config.yaml
d_model: 128
experts_per_token: 2
moe_layers: [2, 3, 4, 5, 6, 7, 8]
train_tokens: 276900000
Below are experts of layer 6 (counted from 0) of a mixture-of-experts language model. Rows are named router (the router's row for the expert), up (a neuron's input weights, with its number), down (a neuron's output weights, with its number) and show model dimensions 0-63. Each number is 200 + 20 x the weight over its row's rms, rounded and kept within 0 to 999.
After each expert's rows: a language model's description of what the expert responds to; "comes before" lists some tokens at least twice as common just after its tokens as in all text. This comes from a sample of Wikipedia text that the model never trained on. Tokens count by the router's weight.

# expert 37
router,212,209,193,217,170,212,221,192,158,176,218,198,207,204,200,199,195,197,194,214,196,197,194,181,175,206,189,183,169,206,232,233,201,205,188,228,190,195,163,129,213,235,191,206,200,207,198,211,193,209,188,190,207,162,208,194,229,213,191,196,181,199,195,214
up0,224,181,150,191,198,191,201,182,207,163,202,189,227,200,184,216,236,225,233,183,180,217,219,190,226,224,170,209,199,220,261,208,216,209,188,205,217,222,210,206,204,172,194,198,208,174,205,164,194,210,178,216,194,175,175,231,197,191,180,187,194,212,193,180
down0,205,170,211,224,213,208,187,176,187,189,219,238,195,195,219,191,175,192,208,221,133,181,177,205,173,218,187,217,176,189,182,233,227,202,215,195,172,184,185,174,193,200,181,187,218,212,169,208,167,238,215,181,183,215,188,194,183,236,180,197,204,165,236,219
up1,170,194,185,185,186,172,210,197,191,184,191,174,213,167,190,217,196,216,205,190,228,188,186,200,220,214,191,183,194,200,213,206,207,225,200,207,163,222,208,200,214,215,221,186,179,230,207,197,180,197,195,183,223,188,219,182,216,167,190,241,185,175,165,218
down1,197,198,199,197,207,178,213,201,201,200,170,183,229,221,193,232,203,202,234,190,199,195,198,189,206,147,201,160,214,189,198,240,173,215,181,211,197,220,177,224,191,221,212,200,210,242,206,190,205,202,189,215,223,234,209,194,220,184,194,209,172,190,226,210
up2,218,235,192,182,179,220,233,220,189,181,216,206,208,200,201,217,198,201,173,212,190,178,192,216,186,212,198,195,206,182,202,226,222,226,184,181,187,229,222,220,185,222,181,176,171,188,179,210,219,188,204,208,179,188,216,157,183,211,196,195,177,190,200,177
down2,205,170,205,185,211,216,195,135,220,216,166,210,239,164,199,194,219,194,195,193,190,155,210,198,242,194,189,187,176,191,212,202,195,217,176,186,175,190,208,208,183,211,162,212,219,198,192,267,201,191,202,210,193,228,203,218,206,209,174,203,193,208,180,211
It responds to: Periods and decimal points
comes before: "\n\n", "\n", "5 ", "S", "00", "8 "

# expert 13
router,190,187,199,208,186,205,208,202,210,176,233,195,234,185,216,171,186,199,229,197,208,219,204,187,202,183,206,190,186,201,194,189,208,174,221,168,217,165,197,184,181,200,234,180,214,180,172,179,217,177,195,179,224,215,216,215,219,213,212,204,187,203,200,217
up15,186,231,208,176,211,205,235,224,216,187,218,240,186,190,195,183,216,174,177,222,180,213,218,216,145,200,203,193,185,237,191,216,209,171,233,209,169,216,190,212,207,200,243,163,175,222,214,201,213,193,188,189,212,162,182,181,175,213,167,179,186,214,239,212
down15,203,180,181,214,227,185,220,162,206,195,233,195,201,169,234,226,227,223,202,220,210,204,199,188,223,214,178,213,210,185,196,209,179,201,178,207,202,181,192,205,219,192,224,222,213,201,188,216,167,233,192,215,198,231,212,195,184,224,192,223,200,241,192,174
up16,164,201,197,180,201,208,185,222,198,198,189,172,204,182,239,162,204,181,208,221,203,190,184,212,200,239,200,208,212,200,199,178,224,211,221,175,217,181,228,208,183,217,186,200,178,184,185,229,199,181,162,206,183,196,205,152,162,190,206,207,170,174,218,227
down16,197,215,198,196,188,217,192,182,202,229,204,202,212,198,211,217,177,206,218,184,175,204,157,207,204,181,141,202,194,159,195,207,194,227,181,150,200,207,171,203,204,200,206,218,193,197,190,188,238,209,194,186,182,193,171,260,198,189,211,212,236,201,193,194
up17,187,207,193,166,198,208,239,190,213,209,219,180,232,166,182,198,206,152,157,248,201,194,215,225,203,199,204,199,199,194,263,235,207,213,197,208,179,207,197,218,212,181,193,183,213,184,229,193,190,169,165,213,185,214,180,210,225,248,162,205,204,201,207,202
down17,197,193,194,244,195,211,173,213,174,243,216,181,187,204,239,180,165,200,207,178,199,201,175,188,188,178,191,194,186,179,169,211,211,198,203,167,207,223,203,187,211,218,203,212,180,239,222,215,216,189,200,154,203,195,188,225,198,177,197,230,199,189,196,168
It responds to: Digits in numbers
comes before: "–", "; ", ".", ",", "th ", ":"

# expert 58
router,211,182,193,193,176,169,205,198,206,190,204,186,236,166,201,180,216,218,240,199,205,204,214,192,228,178,200,205,142,188,172,197,234,211,178,180,209,171,225,190,192,195,212,178,181,205,202,179,209,206,200,200,224,192,241,231,227,202,224,207,162,179,210,230
up18,232,180,204,222,201,199,245,204,197,197,179,196,196,185,181,176,171,225,198,176,222,207,179,179,186,206,213,202,220,214,198,181,207,210,219,197,193,165,224,193,192,204,202,179,197,194,197,204,213,180,198,192,192,209,197,188,195,154,191,210,173,182,228,195
down18,202,163,220,165,195,212,197,236,214,176,186,201,212,188,209,191,205,206,222,206,191,179,191,199,184,209,161,199,211,174,192,194,205,193,208,206,147,195,198,240,204,208,196,188,227,168,174,212,209,194,213,217,206,166,204,209,203,205,189,188,186,239,230,184
up19,254,210,184,193,203,207,190,187,184,200,193,184,185,203,212,247,217,230,222,212,186,234,218,213,162,193,238,178,217,224,209,192,210,168,220,209,207,191,235,191,200,223,212,182,184,190,242,186,224,207,229,167,212,197,232,214,226,192,187,196,206,213,190,212
down19,208,209,209,169,201,185,240,200,155,221,191,207,168,190,225,192,161,206,198,228,192,233,211,198,211,217,191,219,178,200,215,190,202,178,178,209,205,195,222,185,207,221,186,197,147,182,206,203,189,200,227,225,209,192,163,226,156,173,176,202,195,199,202,216
up20,199,189,183,226,214,193,193,199,219,182,188,193,227,231,211,188,200,193,232,191,171,212,173,203,228,205,137,200,213,199,219,218,186,208,205,185,174,189,203,226,210,206,190,208,186,238,189,220,215,227,206,192,197,206,227,208,203,198,243,202,197,187,196,185
down20,183,185,174,194,193,196,196,223,219,191,186,161,197,182,222,228,183,234,178,216,206,192,210,239,194,192,223,165,219,200,175,186,189,183,218,206,171,226,194,186,213,212,171,198,163,200,227,194,221,215,205,205,162,238,133,176,211,200,214,218,160,180,234,224
It responds to: Digits inside numbers
comes before: ".", ",", "–", ")", ") ", "% "

# expert 46
router,183,200,163,186,191,176,202,216,199,177,234,244,190,192,183,226,222,200,180,158,192,173,212,227,192,184,195,215,205,219,219,199,192,203,206,189,214,192,166,178,193,186,213,193,182,219,201,162,225,192,186,204,188,188,199,237,201,176,196,209,191,201,181,215
up3,212,159,218,212,216,225,209,206,194,192,210,197,174,193,211,200,216,216,185,234,193,177,230,217,216,210,182,217,224,156,195,207,202,171,217,187,164,165,199,177,162,170,182,209,214,156,196,211,194,197,216,174,220,209,184,178,220,217,201,195,222,193,189,187
down3,206,186,204,214,182,200,182,216,192,225,200,168,203,179,195,178,187,194,220,192,174,214,185,190,220,202,183,193,209,209,191,217,200,195,218,180,178,176,185,185,146,204,236,265,172,200,214,157,213,223,230,184,228,216,197,177,217,204,201,171,197,195,220,236
up4,190,155,200,225,137,210,216,202,201,247,222,225,220,209,203,172,197,218,212,192,191,217,201,208,219,166,209,206,199,187,201,218,235,227,233,205,189,185,209,204,226,185,200,217,189,196,196,196,190,211,202,213,209,186,207,195,231,175,160,158,187,183,181,178
down4,209,201,199,206,231,197,176,201,195,178,176,204,242,147,213,188,188,207,207,203,201,216,188,183,190,210,205,194,202,228,210,214,225,176,213,249,223,215,184,179,224,181,190,208,203,171,170,180,168,213,197,202,190,199,230,203,213,191,201,188,189,211,161,231
up5,220,200,204,215,217,182,212,233,198,224,188,244,173,197,214,216,187,205,184,179,251,184,228,178,197,214,219,211,219,180,240,244,194,226,200,196,188,165,197,213,218,211,199,199,215,210,222,178,176,230,225,240,212,200,176,181,207,192,199,160,224,176,200,194
down5,234,225,201,196,182,250,196,187,182,176,199,165,236,210,211,217,180,199,207,213,208,188,202,202,204,187,177,193,204,199,188,186,218,214,179,179,200,206,217,187,210,201,220,214,211,209,195,174,172,189,224,174,193,167,181,180,179,207,211,206,231,232,204,224
It responds to: Year first digits
comes before: "0", "9", "8", "5", "6", "7"

# expert 2
router,184,145,199,220,204,198,184,220,256,188,199,192,206,215,187,191,170,219,203,202,199,206,218,223,206,205,247,198,170,209,177,225,196,219,178,156,233,190,195,183,227,206,204,190,188,207,174,217,197,214,180,203,225,206,216,195,188,191,191,173,206,188,194,252
up0,190,186,231,215,206,209,232,223,187,226,203,203,204,208,171,195,194,192,207,197,238,211,176,218,173,207,145,159,196,177,217,211,211,177,209,178,219,176,176,191,212,212,207,192,211,223,209,188,192,215,168,187,219,201,167,207,185,209,209,231,200,236,206,206
down0,217,226,251,196,210,244,185,191,181,175,183,210,243,190,210,167,184,199,166,237,226,205,196,208,229,217,189,216,179,197,212,189,183,214,182,199,183,211,190,225,207,133,198,229,189,226,195,205,222,225,188,198,167,217,193,237,201,208,244,218,225,181,186,207
up1,239,212,181,204,231,187,205,224,206,199,209,244,199,188,208,188,223,200,247,214,198,180,192,179,204,145,229,201,182,208,187,220,175,179,166,212,218,179,202,195,221,171,229,176,217,228,203,220,196,207,233,155,200,202,215,179,221,208,213,204,209,210,188,183
down1,187,160,194,188,176,180,206,180,208,189,247,193,172,214,199,237,219,190,192,200,200,244,172,225,185,190,239,208,185,189,191,162,180,220,215,201,211,230,206,197,212,193,236,228,204,207,162,173,242,217,187,209,221,197,197,184,229,197,190,225,191,228,219,202
up2,202,194,220,208,196,194,210,193,193,174,179,230,206,182,228,210,189,195,204,187,200,192,222,212,184,247,203,210,190,180,176,207,203,178,186,206,172,183,202,194,198,200,197,170,231,177,240,216,196,230,192,176,238,191,236,203,212,187,214,186,240,175,155,193
down2,224,186,190,182,213,183,209,194,193,196,182,178,203,229,179,193,200,206,216,221,194,208,228,226,206,186,200,206,206,224,232,189,205,221,187,209,229,184,239,189,237,231,223,199,178,207,187,218,213,163,210,174,215,219,198,166,168,214,183,221,175,211,216,191
It responds to: Month names in dates
comes before: ": ", "201", "202", ", ", "200", "199"

# expert 21
router,219,181,249,199,160,213,180,185,165,234,217,198,196,152,192,187,205,197,189,199,198,187,186,194,150,168,213,197,181,200,240,180,194,226,207,204,218,211,190,206,237,237,212,219,188,191,203,198,208,193,183,203,224,183,189,206,202,171,200,182,178,180,191,188
up0,208,198,214,253,195,232,206,198,204,200,185,196,222,212,157,169,213,215,199,214,203,155,213,205,183,214,212,222,192,182,192,214,193,228,190,192,215,189,209,196,184,225,206,196,211,224,184,224,199,198,213,227,160,186,173,221,183,247,215,217,225,175,190,213
down0,194,219,227,201,215,227,184,233,203,199,173,227,191,214,220,174,130,221,228,170,200,223,228,159,203,212,189,209,188,206,210,202,192,198,194,196,206,206,211,202,187,227,165,206,186,198,206,199,226,193,203,194,203,209,182,224,234,205,206,204,187,185,172,153
up1,192,216,232,175,200,170,189,221,178,186,228,207,214,208,202,191,169,214,174,194,206,209,201,218,212,179,204,202,195,180,167,166,227,167,226,210,223,153,181,196,195,216,198,191,253,180,186,201,211,171,250,204,217,201,194,200,199,227,204,186,220,192,182,159
down1,177,199,193,172,212,181,187,176,217,217,200,183,224,196,220,202,231,175,220,169,202,202,209,192,215,249,215,183,216,195,186,178,206,205,195,209,193,230,232,168,196,213,215,196,231,168,225,176,218,147,188,207,186,203,192,206,191,179,199,162,177,195,225,183
up2,203,203,234,182,191,206,194,205,174,126,178,231,185,218,200,229,196,215,166,210,195,198,167,193,182,189,171,180,209,163,195,214,209,233,186,186,222,186,212,215,193,242,196,164,176,211,203,194,196,204,211,165,208,187,220,168,195,182,210,180,212,239,184,217
down2,238,145,223,221,210,220,179,180,181,195,188,217,177,201,226,180,176,181,197,224,181,202,199,176,178,194,180,202,173,171,176,195,220,208,185,176,225,179,218,216,197,181,196,220,194,216,201,219,195,208,198,215,199,196,199,155,189,258,240,233,180,214,198,181
It responds to: Intra-word hyphens, apostrophes
comes before: "s ", "201", "1 ", "yard ", "present", "year "